{"n_layer": 13, "d_model": 160, "n_experts": 32, "experts_per_token": 8, "d_shared_expert": 0, "normalize_top_k": true, "balance_loss": 0.00256, "router_logit_norm": 1.5, "n_groups": 4, "beta1": 0.95, "dataset": "wikipedia_en"}
Below are experts of layer 2 (counted from 0) of a mixture-of-experts language model. Rows are named router (the router's row for the expert), up (a neuron's input weights, with its number), down (a neuron's output weights, with its number) and show model dimensions 0-159. Each number is 200 + 30 x the weight over its row's rms, rounded and kept within 0 to 999.
After each expert's rows: "mostly gets" lists some tokens that are sent to it at least half of the time. This comes from a sample of Wikipedia text that the model never trained on.

# expert 20
router,173,189,156,196,174,228,250,240,219,270,205,244,189,219,154,159,251,221,173,163,218,179,146,178,198,160,139,199,203,172,145,196,180,177,262,153,219,183,223,237,112,231,209,174,148,204,194,209,243,225,203,206,167,219,178,172,230,173,181,181,217,198,245,222,215,221,193,186,176,209,180,164,216,227,127,248,125,263,226,181,224,195,178,210,237,209,192,252,234,178,194,192,202,207,212,192,241,235,221,216,185,185,185,221,230,174,158,251,189,208,208,221,184,186,231,222,219,231,195,186,171,220,243,216,204,219,276,137,222,202,204,194,169,190,179,182,182,192,209,239,180,187,166,239,202,191,235,196,198,205,237,231,224,214,171,236,188,191,193,174
up0,189,216,146,183,227,181,172,155,156,195,177,187,181,170,223,221,178,169,222,233,208,263,237,215,190,248,246,198,143,224,243,212,227,138,189,254,226,191,176,189,257,189,215,197,213,220,215,185,195,177,176,231,216,219,179,227,178,230,195,184,187,215,188,175,203,156,216,243,219,213,179,207,164,180,197,197,262,200,215,239,219,239,201,186,166,183,195,191,204,205,179,198,129,202,209,157,212,180,162,226,177,185,249,146,230,220,201,148,215,225,172,182,206,226,190,203,235,202,183,203,239,182,211,249,163,208,208,186,186,216,172,186,222,137,229,196,240,211,233,202,186,175,251,123,209,228,143,219,212,244,187,189,157,194,207,183,198,147,290,117
down0,195,202,221,179,161,202,161,179,227,199,185,219,252,185,163,237,216,169,202,189,207,176,176,178,191,206,230,152,216,210,185,205,192,223,177,233,225,203,289,175,171,223,261,151,154,200,199,213,210,140,220,218,210,217,216,252,213,246,175,139,176,129,199,184,149,154,174,188,228,251,211,175,235,212,193,150,213,198,228,269,212,190,236,232,190,218,151,193,221,191,226,186,208,182,223,185,196,146,216,184,162,201,247,207,223,225,194,221,195,241,151,207,154,235,175,147,223,205,180,179,187,193,241,205,174,202,183,187,270,221,182,238,164,163,185,166,167,262,178,182,203,203,153,233,224,185,213,222,175,227,170,227,219,202,275,240,190,192,205,197
mostly gets: " (", " \"", "/", " not", " are", " had"

# expert 30
router,244,143,123,246,167,217,252,182,176,200,156,198,197,182,191,237,211,243,238,179,234,170,184,240,242,213,185,204,177,159,133,238,180,222,253,203,216,249,213,226,228,241,167,195,149,199,199,211,170,184,246,191,191,215,193,201,193,204,188,223,192,194,193,245,228,205,178,232,204,145,232,171,212,196,168,181,147,227,224,230,179,172,235,167,186,245,183,198,192,282,199,160,148,214,236,172,255,171,173,194,222,181,172,143,215,167,194,229,198,194,170,173,186,181,176,184,217,188,177,188,181,147,203,184,212,223,248,221,227,183,202,195,189,219,191,212,200,108,212,254,185,194,186,199,202,211,207,216,185,249,235,194,171,146,220,197,185,166,215,134
up0,182,173,229,220,194,218,139,169,219,259,249,164,202,208,158,157,209,208,208,207,224,209,177,145,245,187,240,241,213,221,212,175,225,191,164,202,229,204,185,174,124,217,196,207,246,177,168,195,248,171,157,202,246,159,232,209,205,192,230,183,215,190,218,203,170,222,160,167,174,249,248,246,188,240,198,223,146,209,227,183,209,153,159,190,209,181,235,200,216,174,191,214,276,177,204,228,179,273,126,223,163,239,218,168,167,168,167,230,231,162,185,185,171,188,199,151,175,229,135,190,178,223,212,241,188,167,199,189,192,188,150,215,143,151,226,204,190,240,219,201,194,182,210,169,215,178,185,196,228,202,199,190,202,218,248,172,241,226,186,192
down0,276,159,201,214,168,215,224,178,182,164,209,187,179,206,136,203,218,214,161,263,205,250,188,161,210,195,154,186,210,169,179,186,152,209,200,166,228,224,189,202,210,237,186,219,181,216,194,244,187,241,142,177,161,216,201,161,237,204,199,186,206,255,220,193,199,179,223,169,171,173,251,208,191,214,231,188,155,154,188,172,184,180,225,215,248,225,213,178,261,201,236,195,226,227,232,247,206,184,137,235,213,185,184,182,218,187,220,206,233,171,188,207,171,225,231,221,171,200,136,270,157,199,174,185,184,168,187,261,272,185,191,224,165,235,181,213,156,194,188,202,179,155,222,172,222,205,195,220,251,231,238,182,192,136,217,179,275,193,209,211
mostly gets: " to", " was", "ed", " his", " with", " an"

# expert 24
router,291,201,237,182,156,198,257,136,257,203,233,196,176,267,183,184,153,234,158,196,209,162,182,209,230,193,197,215,204,177,200,180,177,224,242,150,207,181,208,180,206,204,149,198,214,192,221,230,212,190,177,150,254,179,196,198,201,183,204,183,239,191,207,246,176,216,142,163,237,230,209,188,202,191,163,202,181,218,207,222,176,188,214,213,250,185,235,140,244,227,226,150,164,223,173,223,241,197,233,214,261,214,234,196,230,176,188,256,214,157,176,155,210,219,166,195,198,168,185,142,151,178,196,198,246,203,179,240,254,142,220,217,187,173,145,218,193,188,182,213,209,195,244,213,187,182,224,186,204,234,241,196,131,214,189,202,160,215,202,199
up0,161,170,175,170,210,230,223,274,156,209,216,222,256,227,228,183,235,207,183,194,236,231,221,261,222,183,178,214,109,183,195,207,208,114,181,172,223,267,187,175,185,227,223,214,187,204,193,202,134,210,227,220,183,175,181,194,149,164,191,193,227,228,182,219,230,226,205,208,198,222,202,186,185,169,175,170,180,227,252,201,205,227,184,159,155,262,208,248,169,208,201,209,221,205,198,190,173,192,132,162,227,191,197,223,203,203,155,172,184,234,195,204,151,191,209,222,139,241,187,216,227,180,168,177,194,187,242,242,193,199,214,190,191,202,244,221,267,199,213,200,131,179,185,172,165,250,220,248,179,204,220,217,189,212,238,198,239,145,178,175
down0,237,217,236,173,174,219,304,215,168,143,217,168,185,204,238,160,160,249,176,218,240,225,200,171,240,138,207,194,189,194,181,205,186,194,222,169,176,187,245,182,190,145,151,160,227,220,221,228,297,195,192,235,231,222,203,174,207,204,220,132,225,198,225,193,232,222,226,200,178,198,203,208,215,194,196,196,182,218,198,217,203,215,212,229,206,199,230,155,236,205,192,179,171,234,212,213,223,187,196,177,245,167,229,221,138,218,197,208,146,167,218,192,183,166,181,215,200,204,165,211,160,215,163,231,246,177,129,142,243,202,209,216,221,212,188,197,189,190,122,201,208,181,203,200,204,215,169,152,217,149,217,181,174,258,180,253,180,209,196,250
mostly gets: " the", " to", " was", " his", "ed", " The"

# expert 15
router,263,219,183,175,194,193,252,214,238,203,173,186,116,228,233,251,174,254,189,198,220,173,197,161,174,166,198,247,179,183,211,249,218,214,250,201,197,198,213,187,180,177,167,224,157,219,180,197,197,183,163,189,192,251,171,195,212,173,170,218,228,235,197,195,206,248,185,182,213,208,240,194,258,180,179,200,128,191,171,180,165,209,242,214,240,221,250,153,163,229,189,189,194,181,205,174,218,205,225,224,263,160,191,191,193,200,200,251,186,212,119,198,201,251,158,206,163,181,186,160,139,174,220,203,200,174,213,136,208,199,232,203,230,216,205,202,188,183,175,212,199,145,238,250,215,192,203,202,221,222,256,217,126,205,147,184,205,201,233,160
up0,135,161,168,185,229,215,144,231,128,221,224,204,188,149,255,245,212,189,201,183,241,257,209,178,151,235,192,193,156,182,230,218,233,171,204,233,197,217,216,224,246,222,191,200,170,186,199,199,178,198,219,173,233,198,209,230,197,184,181,214,220,170,201,203,222,144,235,232,220,190,181,200,138,232,205,189,242,214,177,225,193,247,168,197,142,278,230,177,127,198,240,215,190,171,225,203,243,205,216,156,196,215,223,147,215,200,178,169,245,185,201,188,184,218,224,217,222,206,182,217,249,165,204,193,176,216,231,195,158,248,194,139,139,205,241,197,221,184,184,175,206,200,137,169,190,165,170,218,221,243,210,207,246,243,235,193,208,166,236,176
down0,230,193,171,202,197,186,298,209,220,162,167,122,190,124,209,163,200,136,174,224,166,248,180,168,163,171,191,170,170,188,255,197,233,238,192,266,111,214,191,202,187,212,230,201,254,193,233,179,224,159,167,158,179,205,228,269,181,189,205,192,235,207,179,223,223,227,209,159,207,196,164,211,204,264,219,208,198,218,195,192,179,164,249,246,184,204,183,206,186,174,237,194,225,230,204,216,194,185,193,206,204,188,144,214,223,268,212,183,156,198,213,222,190,197,216,178,205,206,156,174,171,223,226,237,217,186,208,167,217,228,172,248,197,203,172,193,136,212,252,241,187,188,229,175,208,210,158,194,235,219,167,217,202,176,209,238,211,217,204,201
mostly gets: ".", ":", " –", ";", " be", "ly"

# expert 1
router,192,167,222,187,153,196,228,203,224,152,225,281,203,231,194,165,176,203,143,195,183,185,276,129,175,156,151,190,247,223,192,191,211,169,259,150,175,172,206,167,160,213,167,186,199,187,200,233,177,202,246,153,192,189,212,201,189,170,219,187,218,170,186,249,201,232,206,186,227,228,184,155,167,200,201,235,273,205,189,208,147,234,173,218,233,222,152,168,225,194,212,208,222,181,174,235,235,212,216,234,242,208,233,205,230,172,171,187,198,162,238,188,245,181,181,198,193,158,184,167,146,180,210,214,240,177,208,197,223,182,195,253,235,214,189,258,189,202,182,184,216,258,223,230,265,188,236,162,211,241,216,182,194,182,213,222,175,150,173,229
up0,187,206,214,227,248,208,196,220,143,174,194,191,227,189,205,195,206,194,226,226,207,213,167,203,254,202,222,176,148,214,164,219,215,197,153,197,182,276,206,188,170,232,212,198,209,193,188,153,219,180,177,237,230,147,237,251,174,241,192,225,176,210,277,158,115,199,216,230,157,222,283,245,248,161,223,231,215,226,221,181,232,250,174,136,175,156,205,202,157,205,164,205,184,230,241,149,180,204,190,188,207,210,224,183,194,223,230,193,179,224,199,202,130,220,175,221,182,224,207,244,276,199,185,198,165,223,177,248,164,187,185,151,196,152,203,193,241,223,254,211,182,181,206,182,209,187,198,200,190,207,165,198,164,167,216,207,207,205,214,168
down0,169,243,192,209,230,205,147,242,169,233,233,187,199,172,187,215,189,189,246,223,152,263,155,231,200,188,208,199,206,204,170,183,252,148,180,228,239,192,227,200,194,227,198,206,252,238,241,183,206,199,183,212,213,235,211,194,217,162,181,252,144,177,191,222,250,191,177,209,179,200,187,154,153,190,228,227,195,193,270,250,202,157,209,230,173,224,173,181,198,114,215,130,221,232,155,142,187,199,160,176,220,212,224,163,192,273,224,196,193,189,218,223,182,192,176,146,256,215,217,219,201,164,193,201,202,171,115,195,195,193,224,175,214,189,198,192,204,215,251,186,193,243,197,190,190,181,181,237,231,191,236,234,218,160,217,175,170,226,200,145
mostly gets: "  ", "°", " |", "us", " University", " November"

# expert 22
router,163,148,215,193,157,225,221,217,257,185,238,233,191,258,154,193,178,236,149,206,188,137,157,153,213,196,167,203,183,139,194,189,240,217,213,196,216,169,226,228,196,180,177,201,246,196,221,227,215,192,262,181,207,191,198,199,200,163,254,184,222,166,200,243,221,185,161,177,226,294,167,191,200,184,204,195,193,164,200,233,215,191,227,198,267,160,190,187,265,212,182,194,220,251,187,249,242,185,220,231,190,214,240,187,202,198,174,214,170,210,230,193,226,172,230,163,217,176,177,186,163,214,238,210,240,187,150,187,227,179,218,193,218,219,159,202,160,153,232,253,233,230,171,206,231,184,183,168,200,224,219,223,199,240,120,183,142,196,208,181
up0,219,196,161,189,238,236,185,230,172,223,121,154,208,145,160,205,193,178,180,202,234,190,231,216,190,181,237,152,156,208,216,222,230,225,197,225,161,260,190,183,193,184,159,161,182,208,212,200,191,193,205,221,180,217,239,234,218,230,205,196,180,177,235,238,110,194,200,189,192,229,198,187,208,255,220,258,204,197,196,216,225,217,221,224,159,171,214,200,216,204,234,197,176,162,259,183,205,281,189,212,204,177,189,182,135,229,238,231,214,204,224,161,201,191,200,220,160,195,171,211,214,245,102,236,157,209,205,178,194,196,196,176,241,186,153,188,194,248,223,163,192,254,267,202,228,181,229,182,183,213,220,167,168,236,185,204,253,192,208,158
down0,214,178,216,203,213,206,293,163,270,125,166,173,177,222,183,176,236,206,164,203,163,179,182,238,205,175,181,227,162,205,183,224,194,188,212,193,265,234,233,261,196,164,261,175,196,201,243,182,150,162,208,160,216,208,221,201,213,218,169,225,176,238,190,232,145,169,189,228,157,163,233,167,187,237,210,203,191,140,189,232,199,217,210,212,209,187,211,145,225,210,173,207,192,187,199,228,158,156,177,182,219,195,168,197,197,141,191,160,226,230,190,177,198,187,218,186,202,186,190,182,192,169,212,162,268,236,142,194,222,189,194,239,201,241,216,203,202,242,188,202,203,206,212,207,260,234,260,205,215,204,238,248,239,153,149,195,179,184,241,235
mostly gets: " (", " \"", " not", " are", " had", " were"